{
  "n_layer": 13,
  "d_model": 224,
  "n_experts": 64,
  "experts_per_token": 6,
  "d_expert": 64,
  "d_shared_expert": 64,
  "activation": "geglu",
  "moe_layers": [0, 1, 2, 3, 4, 5, 6, 7, 8, 9, 10, 11, 12],
  "router_score": "softmax",
  "normalize_top_k": false,
  "routed_scale": 2.6,
  "balance_loss": 0.00691,
  "balance_bias": false,
  "router_z_loss": 0.001,
  "init_std_router": 0.0141,
  "lr_router": 0.00121,
  "vocab_size": 4096,
  "norm": "rmsnorm",
  "norm_eps": 1e-06,
  "tie_embeddings": true,
  "optimizer": "soap_variant",
  "lr": 0.00386,
  "beta1": 0.95,
  "beta2": 0.98,
  "batch_tokens": [32768, 65536, 131072],
  "seq_len": 256,
  "train_tokens": 407200000,
  "steps": 5289,
  "dataset": "wikipedia_en"
}
Below are experts of layer 10 (counted from 0) of a mixture-of-experts language model. Rows are named router (the router's row for the expert), gate (a neuron's input weights, with its number), up (a neuron's input weights, with its number) and show model dimensions 168-223. Each number is 128 + 32 x the weight over its row's rms, rounded and kept within 0 to 255. Numbers have three digits each.
After each expert's rows: "comes after" lists some tokens at least twice as common just before its tokens as in all text. This comes from a sample of Wikipedia text that the model never trained on. Tokens count by the router's weight.

# expert 24
router:096129133100151133132198113118121144109093168139146157094100183127102113141142098118121171186118123136175132104190164172140171194169153101139130150134122162139124156116
gate0:134105140174119113072121135175062095099191184138127111105051171144111109167115159102173071163140125141136109133083096144146124124122148197106123139087111160040143150092
up0:113095044090044044099136098133120153133133110120173131135141093085151110119114116095115123118175118181155151150101145115108087142103157192114073115133146125080124112164
gate1:148103041179143137133132170137122082075086088149170102166184092107135099125094117126151102114093157140154126110201086114110113157189093121090161109136111188096135132095
up1:146171108153128082121126117131171066135138146191153114126095142109141142116164182183102143155215107092148152102133098129044112111173156103107087107127147153182126209130
gate2:079085112131198115080074176108086145163029080112166082128127086112114141086165103104101128147107088102122135103117128144129114106175099113160061153172154168073121100089
up2:114172106112120129101129146103109175140056087112153116162145118048094161071164134097135116133129095165135114087122143114131170101160093102095110176190100174156112077112
gate3:145188233118106123134099135094112151108129120076173170132124125104098115160128189198116173148147110124124110146075137107178084131156191176131112173183106151128122143070
up3:131168179138148220106120061131147101117164101096071109083091081129111157115132068105150160140089160118146132147114083114072176194142153107179166166127148131056128135117
gate4:196171128138113115079119083163143177098092129191103169114107147119093107131079134116160086135088156082135077096167129115189106174122119120129121133098115078158136117102
up4:134072138105153121161125143126153094135181148036133103151058163115096141057063090136146109120145099107068114097163112126162144111147122102085139050123096196122111143161
gate5:128133186104101141146149092154131108065122156097196069119120108150080159085129176172088159135121148149102155122132181107120166130167125121090088108131159076154101207059
up5:134120104146043162086154114131144131099132107119149121098130131107117118162140105085157140073157136121150107190098140111172111156082107150154148144168184149104145143127
comes after: " |", "-", " K", ":", " D", " by"

# expert 32
router:139167101111126139075139186073132144112163110134168131155133166118093121176136141114151140172106139104156109059162149174136161141178188168122146166129159154155205161148
gate0:104133098117127142118149115127196145116165118162103095150189152055145172147129140059068090161075131101137127075134138124133090102104167128131112095132076121193117118059
up0:170169151151103132087146117122131127142111045097142087131127083106134129169176096100132091174103059159108071141105158154145159100144104093171119146101155132171165131115
gate1:187121164131145087080138124193076116169118127127104096156159130108084170131091127197120105094107128116124080056094101106098148098105123105101154132135120194107183120105
up1:124148155143090168165129095150178084104083096142121108172200122106100148132127135077170128149104120134136120184155106135143110163104079115133092165145077061118160155128
gate2:158102193104083140132170094137107142122132160078146206151093146124161125131128133148140080135158183144188116108098133156152125147160175179167113109104148151138178108107
up2:143145133098135140123103068165162110138141097132180153037102155115157177161121113159142085139129140168195172143108118133102126142131075163113133084106176110177088138138
gate3:082132098153178129151190154144041135150162187157118126149154133038090087147146146080112086122143119151092102159174154143142104157148109123144129039128124140113189071103
up3:113140098087172170161139161133124142137128078168120142123096086196155089157165069116154142115199142090143085119052066141083104138191120093135152099117102138142114154097
gate4:178133111196093170147134100054163142115127167098105081153182112074109109181111106193149154181125124134135094138153111131148108168144130113037117149182149115140169209178
up4:130067136183122084175098093090105140139113124135082118101107087109100131098137172156094159126093073088095105069130177126105154133167168193120085086134099156107119160108
gate5:104161156138129088105127185134120130107118140169139094165073110149126123136146120152082114141112147181142164076118190183143130161139129108115142120118120117162144117089
up5:095103164167098123136160097191172138094111118156194089143168160065138150075167168140149046086178133113083127111135078116109150120115178195134098144147116110089119167180
comes after: " |", " (", ",", "|", ":", ";"

# expert 16
router:113120109080112160122120124118161079133106131109144134105121143144122127194215086091133186148115130091166102099133114124077093142151138114150130117098138139133133120148
gate0:145116075131091123121127166156163077098089109115177129116172147162186103153138120113139150119170060098132152126067118138115132153214063120153134080116142138119109143131
up0:098102137175114137149068148092145172133120123127104157141073117174120143138114134143127112159139117118162108121131169110156176152163192158134086166130130065194140087085
gate1:088146156103103122113166145133075146110146105135122116116097076149134160177149076135099144070115077158164105163168168094087138148168103195136151176121102165153066102164
up1:120120159092098151138161176165101143168176074180136121153127138133151061166140140125130102077202200099125102093091153190102093102120150087141142108106122173142058088093
gate2:172174134125165136124080128087125161124159187077159089104143143111067154101106163096130098089139127130125115166113125153135106180158142106104107106167136163110099120132
up2:136118134149140096135101099201131147105100123200097093177129097166125198183181114128127127126129090115119102105113164121080122089083194134154156140171163178064136156124
gate3:153148152066171201143149113118131165080150140083117154081124079088108183124111196126119101123099092084129125140102152175115144098189179151079180147108115124144095173133
up3:226137194140069084155124112110123097124187118065148133113073150168154162088150096094065149147136132181185111160151089116088131133157086168134130121089143162137136081124
gate4:120106113115208051151141059114172161136096167118150147067111130165154153132113156177133130147084149129132131109136101128101091147080123177090119130141147083115136150144
up4:117169094149168027115085049135087124177133111113145139154125139142161151162158105073069128115123117159186126099165139169109121111127095155156083133150162133136146108166
gate5:132127104070138121128206189103117128106136143153156082162193157092124100177143144174136146120179102146114142116162160188121159065110118067125177148126166161119116104128
up5:114151109108091161136153157102184021106103144124143196126112127084117163153092129138127042175120147125037134137161179166107142130096138081146145156029070147117133045135
comes after: " ", "1", "2", "3", "4", "5"

# expert 41
router:121146133060127173123161138119152108130093161118145089122090178139111096158177130094155146140122088131183101068158140151161093134114135199090150127125159116080147118124
gate3:121147041157147105101136106161073131073091190144135118144114123172114079162181135043095120152089154156142163111071086171154106109154149108131109172138116110139106101114
up3:118092095109157104132111165102169140113102079099113106079137146134128107162115112136127168175123137124125110143131080113123094153114125117175053084147141104103128146108
gate4:123184042193102077106097142157160171145094100141126142113182132153143121150143168126152132110164122142117092110098150107087155109120154166091124139132079131159155121115
up4:098102118173097160111164131183112122082123164143122130123167071121130154130126114144127123131102104106110128114129086127203187101078126105140127125180134158076120150148
gate5:143102126100178084147108110166137157124165153131100175137132055055123142164131162166157129136118088088184115113099110137115173154119135143168074151136118110135091127071
up5:094169091177160173140121101164103112134141128138103083158140136147136101108141104171095110150123134141067074142140146147118142128143127110126129111175094110129114114136
gate6:056147151118153126121146146120060155134100107152139122116173141180150149188163138094162150138120114074096129160142125113080160197109098135092096142072128131116126100159
up6:130156106133132131117163052133157127155075090149144119107146090076083158127165125105202093169148127123118136102170123067159185143107097141071146123056089130084165138151
gate7:110145135126142170085121111137110069088110140102112087240100170172140139086161113183103102118116109122125155095116145150135089080062101194155129079158126148099155142083
up7:166115123140151133167114099174058150152174114097183135097228136086111053166130099107105103131147117166126108150100105124133175117119080040117093144162141152150106139153
gate8:180066134108184099119141116137130097243105108152119095093167113135134134117118147100145086160095161148146088127129166159127105080129153165151124141152074140110118110117
up8:112167157111162125124105121158115147097086141105176194150094128134153093173174194166129112095130096095098178088097140135170174124127116158084108139083111124152156130108
comes after: " ", " (", "1", "2", "–", " as"

# expert 52
router:111167070063157130156136116139187118111118186141151083062111141166139110085154144090144129102111138166153095097151167117110118183154079136129111129122148078134160119189
gate0:112145159143200203149120059164172152121153100086111103140126126124116089077117214133128112138118152120138055133137153150083098180134153127191147100154162147136125152173
up0:083088141162157110121186137208103081156113166118149105089103142188099073130128061071117156178119112188113190122079130074096167098119179183095150184094113139104151141104
gate1:120085085148112143145152096133205073160170098130116195140109214158125094120149171079098112110129150126170122115150120120129057150081129129118081141131108097078164156121
up1:123082200160143123155137164152070159178108184113099147113135135134125131154086144119108147126163084091141150106158087118104105189105072113091121129117142161157152128134
gate2:065127089116139117111111089170142069114132133140123140157110101077112150175141153129130119083070201071118123173156176104126202122145103126171150114113093187171134111099
up2:162146102110133138095150145156132185172098082150087052106130100148098154169115188126125076119145160174101192093157136125083126104119173128143103113131144111164153124127
gate3:154168135115080149170094140117178163155093124086118166090131166164150185151109142096116135138119129193164119139122129127103138102108096107160131094146179149124148123161
up3:098104153120074100104141115178129176120124166114217120130167166125129123133057101064165090132134162098118104155137132149167093122124141135137103134125103113159117130111
gate4:051135109116114102132169089164118067070090111111096068075121198091137094102163090176104176120191095179089148136141140115076115106146163165131097143119064107162143154094
up4:201088142057130119091157149115137089126094140167175127121142108140115141133088131166140118129125098104157145131192134122098101108082161114170151088147111116183141133093
gate5:093164131111149113186083127174115118155125178139113141200121179143122234141109115161149090176065123153125053194209171146155141136152181029111156142120094093147178085139
up5:112145150117171133097172132133122147148158149146142071136090083142101072086094059142184166135105172145030152157128133114134166095132173097120118107120090104156124171105
comes after: "1", "2", "9", "8", "0", "7"

# expert 59
router:081159128150120100103121143094156101088091191090146112066082127145112116148122162124161155141120130150166100116137151124125103143149138161100141114114138150183130175090
gate3:151122211111104143108147142208092071163086109156104094139136107163190100156143087132085156128130127102092141130118110121141089135133162151140147160105075180095121104112
up3:104090129104182115151129097091108167092138161145111158145141134209120140140106160109158167117157103129118184179123143134164138148115176124127085043139151125173189126181
gate4:193110122125163137128135165170120154107154062167101094097135145107141083119139159130161131137159147113142109112092105139107106118166159137190131134115169079029158134208
up4:141137101119186083081043117125167182087190075163148100169159168121117161147137162119110132134104142130175098162155108087127121170100071099155114097156164110156113102159
gate5:164125148086173159124142200169132099142114132131147171188100077187157147099066124119144127137161118081157070187121153168101151165105103153140091073100128108133146125109
up5:173104143158166065105140146130153121080119144112139073143131103063165151147092145080101126141115105138141085105157138121145144105135095168147162130197176144108051131124
gate6:085173168110151127174103158123153117117111084108128130099119107033155129157177123170155097131155073110097147171107130156158187162095125137106145109149141161107124117115
up6:085129104162110122131153135121089095150128117118116129139123137105133127112172137220115128072087128162091194043147101098098105154157124141129108057075147150051169094148
gate7:109105064123159086218108095153127148078140161176137170138112144143147138138130071077108080126176179132110117109126088118178141089143172145115153099175173138158147140116
up7:073111121156165125154127112199080112058157151129062143148085110113082113203137102125108113103104165147125124118119152141164174119151152116118145062134094126094115109155
gate8:167101202243068156108110173125091109081104122114114071105137136133110093170142139133154116099163204146089132068062151147109086096164180157128142151108151123122103135079
up8:092101064121141147126159076183143136076120082121115135070138096147125091114108156108145155170147078125145162115099087113143087147161100125166105142146126122078064119113
comes after: " the", " a", " and", " The", " to", " km"

# expert 4
router:129169141144131116144180111107156110147103183071152049102140119151096109192183116183108173116105162107185106079119149217137123170131114139135099109081143176143191176107
gate0:155158163098151154068114150158132139128171081131164100107171095142119118054086121093139081051143141103118126144094182147109094111179185106116114075133138102084108209094
up0:118135150214147181157117197166099178131093122136130120125101141113032085135127169162127115133122176143164195128129147090149150109105121144134119143212125144174076141130
gate1:131137105189164133150106086086154108125106129170149124205080115122204107111166149120090141096187101125098162105189188116196138107104121110201140103125175148125240141157
up1:116187052150155129187182157164164117125155072108137096128126113112130131055108122102058174170131133127128125127155186073123113160101121134196078148121171130150120132094
gate2:116127181130123113129199152161089119148129088082100118142111123130088110209127148113078148189113118101126164108146125144191094142091114101105120130116061137127122160093
up2:155089118132122178136126118137122158144111114133130115135147152156118135082161163108113143085131148095140106107168094203137101170120082124099168126140042143122129140111
gate3:172121083155153177203132138106124124153120158109068143113164121182131122179153130168110151155188110120162109118134156139157183107134081125110155108101150104171142175159
up3:125104182145088124163124095057122155105156097073144149125151112129091121111126119153138117133130059166128105104150141102136180120091200130146137137093110093156158154085
gate4:128131131140127094062087100076117169105178156133105109115103104131119076158205130108111164153142148145177143123076134125139078128083102086085089166129147114131104141124
up4:117127161135154113155169156150143143145112149095155125079107120133111156114126176065135134150177114126078179164147094156108086137095137130103087147155112102078117163113
gate5:145147119113169140106194119138123111156100158122081081139130129113124152171191128153139147144155133135135132083057117138129081178134076171113101133139194114152137111088
up5:128160131150132144109149108192149160188023130135155098126157117171157138138162152097165129118122130159092177150104168131130144165101082165143214105101137151144103081127
comes after: "\n", ".", "s", " ==", "==", "es"

# expert 62
router:107145062108177188133168121121151071147143103101146087100108134114113115158149158088191127134080141155124114104110170142125082152140155132132144102099141132073155145122
gate0:118152119138098140213114158121138093166120207152161163062115176084142199104122168168156152152162158166072164176109102108141072104141155176147060106077192131170163134142
up0:122108104159105134177122117125154211089114117136101091156124124131121130100142227151159122094173083111135139181060115092097122071195046174058148137110122147076133116138
gate1:136129118117127131126153128101101142137092085110149119080112097180103111141173170162097068121144098104155105105118130139040149139163109100095144108140106167129101072116
up1:073130151128139139188112129085131137092168128164081106138206110110156139103112081165108142178089165149116125182104128093132120164074131101095152118089125131140100156146
gate2:139132065172157102131169151052154140129076146146194141123159157093142141154116145080130088108083131151195113160160112159150109151121105135152113135135153146064135127072
up2:199104189089081155199116072109109086142102112137168066142128122111129149129182059117111113129120163108110052113125140145147140135140166139125155087108119102155071228135
gate3:176116154089138129104156081149130110154108115114171149099172141129125149158140144129140157093131116106152097192123177190141123120084092114144138138208162068088068170141
up3:151096156166115073112075196089156148126138095048114144164091142169115087133159178139136128133121096102135173106181072095100158119121149153136140128124057170110112092115
gate4:156127146100113104122122062110172124117122126103137125094143139075161109169123127118134142172169177125091100132165137152105123124157208140161183211127138093139163151133
up4:119121139141132149147180119157141173118159109096078151102080092085159161156137161158129094137113130072162139179144121108140109172126111155117089139133156109146107174159
gate5:139096112200105144117140148107134111119143075165140175116110148096120146135161152117131134127114111120135137091166121150154180148092151177168175115100053158100196140116
up5:114083096070144155176140099114140141159118116167152147105164146174148106121168102159095152112127083181082099133100098117093129065144082150204099151122101173104186142113
comes after: " ", "1", " (", ":", "–", " No"

# expert 7
router:071170094108086184076113161119119145134116152060133107180154110172129077146163181118166181137141123091151107090111184141153119103097201188112171137143164146148145155171
gate0:063143098136123140027158175134097151100139171124188156186114148146122137062109096196118162134109131118130166115115086124131147132154126134137191140145151168085121129144
up0:143145145098124128180127157139085102133157091101139126141150115076106158087129126172177195090080134168169068109091128114109169181095121097132160157088163127163154054131
gate1:127153120111107158117080160116109163130135149120136155137142084188128131228131144120098152181149095120130142161165117078113136103114068103145081151153111099160144143186
up1:124149146136147067128123163181167100108187161159165187120103150076150187081102072168044153117141139135138136138179088068143141148199127135130134052105077096073131107139
gate2:143139117061068093122163121121095109059114141149130120167179148124142109147138164154139170133097165137166088057109136156104160152134145085126150132156109081062161134186
up2:089144099188156116103122128106133071160121132140147105155131123083130143173105101123163019140125115104102082140216118111147099125101159118090120091170105182181135080119
gate3:132170157101115131112084121079066117107215094108099119108190106148135088074136106116096131082104049117099095162093136154130160143096126140095128163144179181134136065155
up3:083150152136125134119147103174191096182155108151122181105154143164128147094130150112113039112142099135140138121124188153164061094137141135090087117121039078096145186162
gate4:126136109167118088096176143104158101067105143135107111160155094120150123158089133094104215132161173199171124125131180125113200131151121159135125150132115108132089144125
up4:101127179149109118209144127109102151138124107125109137118150129147103151019143086195144128073112172141105041100098179081109111158138187075137134155156115185149107126093
gate5:160143110064140091073210140088138169132150174120172087087153138154155046119118195105088132100099150087198078177101141116124150127089174139124127174092163150116163161148
up5:160107078132111171114160167028115080113122148074123117121135122133147107138159123091131119172154140061155140162155089111102133129137080173140056114165170125150066194124
comes after: " |", "|", ";", " in", ",", ":"

# expert 57
router:102136146102135151069136181125152123071089120091169111140134136163088143181169121151153165157165148167202098136169091163176092131153144180129143139166162180137123137146
gate3:211084137076180140116092131157105124118121110169101111134105131146091121185160141125118102131101144132138141161124104101128101087144171169169136179178176097064143118162
up3:117125143148167205125077109177162166117095096112143163139064149124110186182085174130197121106142109096061119131170135126161157140140116104191122139145139101181126178166
gate4:110157168230091135094143126065090131140051184104115131139102136162168200115179149108153166118100104242130125130103111106171116134160146095105162063139140189107110164136
up4:103123115138148115123108188106162110175163192108175143082127138093078091126153107137083065147125110107115168157146127193139175179134134154180159078103085099160206077124
gate5:142120118152134164089116148154102130117160087151123104146173135084115099146076119097156174180168107142138106117155159113103122186116132103120157112108050098128180121179
up5:165130116189156122103069103094171127144144074135160080159095115140078062194132138104141095123129111110158107111122120137134142101141127115125180077126114094157049060121
gate6:116112148205138166104155152158174108098087113158152091087113085133116126142158136107056125156165126133077158071112062128130146114131123078062109124180075114104095159146
up6:168119123154161123154128102133161136105149106132166050120159110147071131174092100135159133111110143136129136148131135149058141106121061137105094111125144113182136134112
gate7:063090127161120069089163126112121077104132102137201147167160128181113133138081161190140085121121086079110107095133114139135103120135069162112090160150143120132158060100
up7:117177150170104091134104099115147079136113101119124135096107134150189135176140156090091093092134176088163125110130110121128194145085108167122069084080119095135115147106
gate8:083147130166156130117137140111119129168073129129068098107101166110165122172168081104069180169155100097121114124090062119121141143165127132176105140111044177132086105186
up8:070150115117163135128088097124144117128113089143119126128121118129168115117164179174121124176153133115124073116107099127124169129099134141078146122089088116132097036222
comes after: " the", " and", " a", " to", " of", " \""

# expert 1
router:133143145101128168104141087119168107130123158156139110076147196182105112153182104108113139167153144106160121117089174164139095150173105126160097081059133119121164129117
gate0:139179139158152098077108156146110127139164094075107159150173111167158168130071123165115156118163123130151116136116128124097157138108166145080152129127166091156121113098
up0:126102092143077175125053128147111108202123156094122127143100113125132142139153189172127109176100142156078114100190152099168161108122145119088069097166116171171133162099
gate1:123108127102127130156099078171100129111086128147112172138134062120155099126147174132109129130106132148152038127122168143118126129145142159154072158063191106153107140154
up1:066107156061127127136130136124078066081086164137153117206126149163155137075151166129160087101081129113161157116114110129123103081096074114130109128108115134108155085107
gate2:086193088167101102143163128101139138155105102155150101121112156148119132152118163108096164180128088134106150094094155094113125162160068128101097078165187104135127103101
up2:174173145113139155173130108121131153147104115150148112161114151142132083090095094121146174132094117082160156139169180179068121117107135116106159196130140167108102115139
gate3:137126109158114098125116183085157076148126102121139115091136156161124140119132177176082139140104163199134149099123098222065097126130141109200159190088062126113153125117
up3:111118124139168160122062126156119101119104151121148160134157044096115129171107110098105101148101115103107118150129142095159113155137105136091096076137143100099118170133
gate4:136135120129105087110156116135157116139097097136096115170105147100123131152148088088098190098174119114108196168133134125100086107136134114165124133097134140126178170125
up4:176056126123138151149167130098089162134017172149114093069157160159184118129108154174210138106155191220123062131166170139116158186161077042131109139151100131150130149160
gate5:103184153139145177137120095115121135186088118152147130170098108116124135118109156131117119091134137139175142119115138113123172169144111177145105143124124123173192103077
up5:198143079108074183119150193138114099074131110130099149114188137136128194157122151117140165126173142114057095147123116164154105100149167146146126123056123082103142080147
comes after: "0", ".", "9", " can", "8", " it"

# expert 50
router:138104050079125192167169133137134088126131151097174070082073178143088098191201159123167132131124118129136132076094137138115122182167105158143118137103171132114147162149
gate0:137132135117135138125138128183112154176091081170167133155129192154169115162146189114117137081128068153105078161164118128129129151131105165068131112134079173140068091135
up0:125111132115111120061137055147100190124137114138139146088108121109161116104111124148078104112119060114157107132138140075086134117093149128166148147117121114171104167115
gate1:173132167129138133099152176170132149112149140116129125149087139113112151168163086118123108126117151127142097059127146129040156116098141140118141095131104208105067115125
up1:077137120182108141166147137139157093142043153116090123089054103158163110106106142116161143148121110150145114144134120120153104169091138143130120070178171110170131165121
gate2:153141160058117155133120092118146136143139044146098143070150122152073133119128152110185085203128124142119122088131156108127160128125087103129087096119138165175123088161
up2:147138160138172094081116091132093105122146082117105108080117126111147128202130129108119112119140162145046097117157116101117163137140144159142152155170120149175154160178
gate3:132092143131173124178125139098126117160078120078134110148091121179177177149111103192128098155142087125139122109094171167142134123102152179122110140104087161135136131079
up3:094133157135126087055126147078147091121126127115170130126092150155146153191145107085140100046100125112156191114105133132215120081107145174152083179120132123144136117125
gate4:109092118117125132078104120140092098152171089187088108112119105102113143153157125157113147138148148112192135131173167186087155105149113141133103181134135125168119136151
up4:147116133147168188093089180103139166140169095183129160143130170141141154081138187153050157169078183167129150142156108156140132117096124105115169123099161102138105145099
gate5:147187152123106139132174136101176132191145087146145071133088163131116104141097134129113110104097097115112146124151081079123058081121106203125106157181081058114090132138
up5:115173121125056199166086123148130109097157063113219193115152137142093118169072175098119150130083138170121102125182113169170135148156132107160162153157111108129103131147
comes after: "0", "1", " ", "2", "9", "3"

# expert 26
router:103152131144124178082180126102163101169079136095103086141114116133111101150134114174139160160110177140163086113159237169110107125128091120176111111051128180106176139135
gate0:139146136102072205137121090097153107125137134140114141182135129130084149101179180068162055133076110133187157104124131183091112109108120119152148142104139117172144119081
up0:130147107181101154153169121101083141152157131172202113087139144106149084186166173165109092120114155130176187121112186115109195114110070145108138145133133191139163110131
gate1:125165110116173124087125127127153155108063122097105105099112141191116132112145095111113182072067146077149111049113120154143131128110099122128130153141114098159117112120
up1:171073134115122087105085179145116100132114182072140184172191151128126167154123157095120136140183130167192139137125034104154087105128120200177105138110143144106161092105
gate2:163110112100135041190159092143106124123116151131107178115165063164128149156115076123094120137130113080099105081100112166127127093229132154144179142157111119155165117142
up2:129210133112073163109176090088145124124109153136105102136080125125100090089121092082099087121191115087118145125135100111087142174117133115121079083158097099142103156117
gate3:091156143129083141097098146124149128157114132119081094097135130109135138101110149086116128181131166197080150162112113098151184164117158132122130179161149170070092180122
up3:103120106077136070120147104140128114133105137137121148186092162131126098178142098091157136153107070133126113083055185149056124154047096126122109080162085176098143049146
gate4:148136133121141053090099119153146121153145093191144149154131111096067158134113089190134101125125111174143085163145118201240117103161184120101199099082080163058130151220
up4:132125104105112146089143171070125151172107127163119161128109097161101122134095104110119121118140136138141073189109105129187119132172100176080115142134069119110071134116
gate5:144145123077090121120144164135094129106094242057198163142184164117158105120093125154176133143126103127126131112122113144070106174094239095185099150161133186065139129172
up5:147148082143153115080132169131090114116119153079167096090077197079172069156157141096123117126131132159165189135134126112193089133120135118161092119126084107093057156137
comes after: "\n", " |", ".", ")", "==", "==="

# expert 19
router:095141124114124160124110104075140082112136104134121090106105138126089066181178116175153147103092174105164080101156132179106146149152114134130120118023183167128158157135
gate0:092104141142157152124129136071118097119181160107075111141130145096135077136096111131156147098089131207094090145076158124175086150129162126140076085127130106180143131138
up0:121154131125107108203134134159117079156138125167133082156119120087109165147137107138147117130122121084117106126166141088107155156121119122096084099056168124068171152069
gate1:152083126140144153094140098147153174190169165126101075141135142128100110148108118103138131129159086133102145161080106127158184147189146084111115129089134156137160128131
up1:133158166127108180162101128114168129151194101124165135092148131143116170163132094144144130149169156072137153135168154129118154150126122217090177153151116127114036116166
gate2:103065070118161086068163097131141161156055136180134126155141126118121129140035102136162096157173139109116124112152129126221128180102192099142063180186132134099138143139
up2:163158116101130147118097129161103170077136118070054059116146117147135084136202117099137132139095147190184092139121133134120169089063116098129116164114048128212160159138
gate3:040210132122072092084197123187158126133143082088116135121105097145096153154081159075079101057139149138149149119063110171137108224149124172156085146183101121124144120059
up3:169139181104104080140094172137146141158104188140194103142083131068073159105130183123100051071155200124150156140138147111151177150092086109135124169150109176064095094118
gate4:165136133212111111154112148109184178091059105093134101109107116143138110101145125144169087151182110114120107111133154113125106173080021089137068078157173121142160137120
up4:161114085165150131131117101047139140088129074120131143101122127127131170147142024149084120098129116111116143113105163137145172143125088083120153113104186103091094121172
gate5:165036207159139154101100173101169174167148100093169121141123117137121115147101155165163149078122066154120106160133067123115124086104060132114131127128170124098157111094
up5:151112084144208130131085115130165196143165111130142152088142172184160156115119101132196116217132106104154124082163176168089121141111157130131109177162078111172125094094
comes after: "\n", ".", "==", "The", "===", " In"

# expert 31
router:109137121145146122172127128074191052115062148132136119127140219132088117137150114142088151123118117103185075129146160144130090182182167157125152158121128138085174127100
gate0:184151119140151053155084165167154131144121138129148161105119086118147146146139108130101135165104157135118075152096036125164129145125133163199158151139185112096118126130
up0:091143089154102160168149144094133109124123167120117174098137164134141156145125144094147164077132096164112198085122154093110131070088115147124148072165105137130119134115
gate1:158101098125128078089150105134157101138154150116119101129170065169065104181129131115140039084151119170118108163102128108125116168095132070124121104150066080137086116097
up1:139194105098122150093123032062128045149133103135127143116097103166106192129149087126116152110161147164158073104124153092163180110133133092152174156125082085108097120142
gate2:140107141151177098094084136138136160165107138118109124131184157131118127119159068068131134103061160093167137098195126119099117142185120123143118124133149138086148141120
up2:174121147150072198145137086154167139118168081149134124113100141102114141107108074164120094089151126129157134107154139116141120128175139101113116121082111101106162169168
gate3:095098098125045159106216092161226147105172116081079118119115118141150183147118090157117096131090162131164155121159140137216176198099128130115139112158106104122141057157
up3:154106147195159147098108116143138117124139146145153159152142065111112095140104156159175087110116156141087136200102171146168139113168096095112136224063102187143106111134
gate4:093149146153112107093133104115171070149149129125106126117138232120143101128140114136102184138155109133141044158130130153130153134150163142135134131130128132102139130131
up4:123137136078102149155120116072147153163128096150125075122152122074196155154062044130174137075118165199077081143165095150080114138173161148095140132106173125181105142123
gate5:120120127100081145092155187112108192137142127099075111155119097125116076157150136145146175077153082105152096099158088121059147110164102102085117096133094113132132122130
up5:116186119135084105166106191155110189116099089141098087156139112080121141072175163111139123111093080087157124129152121062166159190119139095111070119161119151121170133150
comes after: " |", ";", ".", " (", "-", "|"

# expert 40
router:104131069132134102108150140121180065107102132113153136090120181117137097160128135119175152117173121116128094054118098161137104138133157142124130180107186166121177140095
gate0:114130124172091096117102115125148130112182111168118167070132148167136129127155088066086123189255057053129116092137131110171083095139150179139108123131165133111202155103
up0:128122160110146121172190102160138104120167084118204106155187151082106129107167153139066135058136089125149091101103104112070148122124120116092164147165077123150128160134
gate1:081093110135162103087168173087123165074168128140117137136149146132113136135104184143152123138124117171119065145064082170135116209087104173145064168151096127115142126136
up1:082169124117136146172135148112132211184138156103177122107115202168139126172142077134155065133081098146109067127139166159163134080144106108139120114154195081107090180131
gate2:148225158197120110030122121155105166126158139117081134152142127144120138149096154137138127111127074110097138098120125140135089124150085146155090139096169147122151168190
up2:135128104153134132073164180159153127128169010101079143123164139149101138154134197109175082154076138113108138104151144083078168147086138176113127081147231142116086088069
gate3:147124105200176138077148163136169118130127210143090116132070176108129134089121095106172123082126125140126128131153134140123064131131128129188130129086148136173150164134
up3:151128141137095102089140136074094132126105097052106109139131129121157080036155142156134092116097132134126100152139093142124123108122155143096132066167137125128116057125
gate4:147119137125089093096144169127082112095094114153130136094000113136179132140117167151124061112118132062130106129176175122165133089106118083152086152116189106136135175162
up4:104136215130132108138085116078083134129082088166145127157146113159169111090158124109151089099169123123149095093143153205119149191163138176126146174118118114088129155128
gate5:064139129166096139114169157102140178121106098173141141153152113128118151180105101140129099114154128146123093194150088097110098149136183141113124190131184107146162092137
up5:151215112145140139135042112113136163106180162204127138085083147125151149093125077113155137106114109146142123195151103118151148156096178087169118107144121170158137110145
comes after: ",", " in", " the", ");", " New", " of"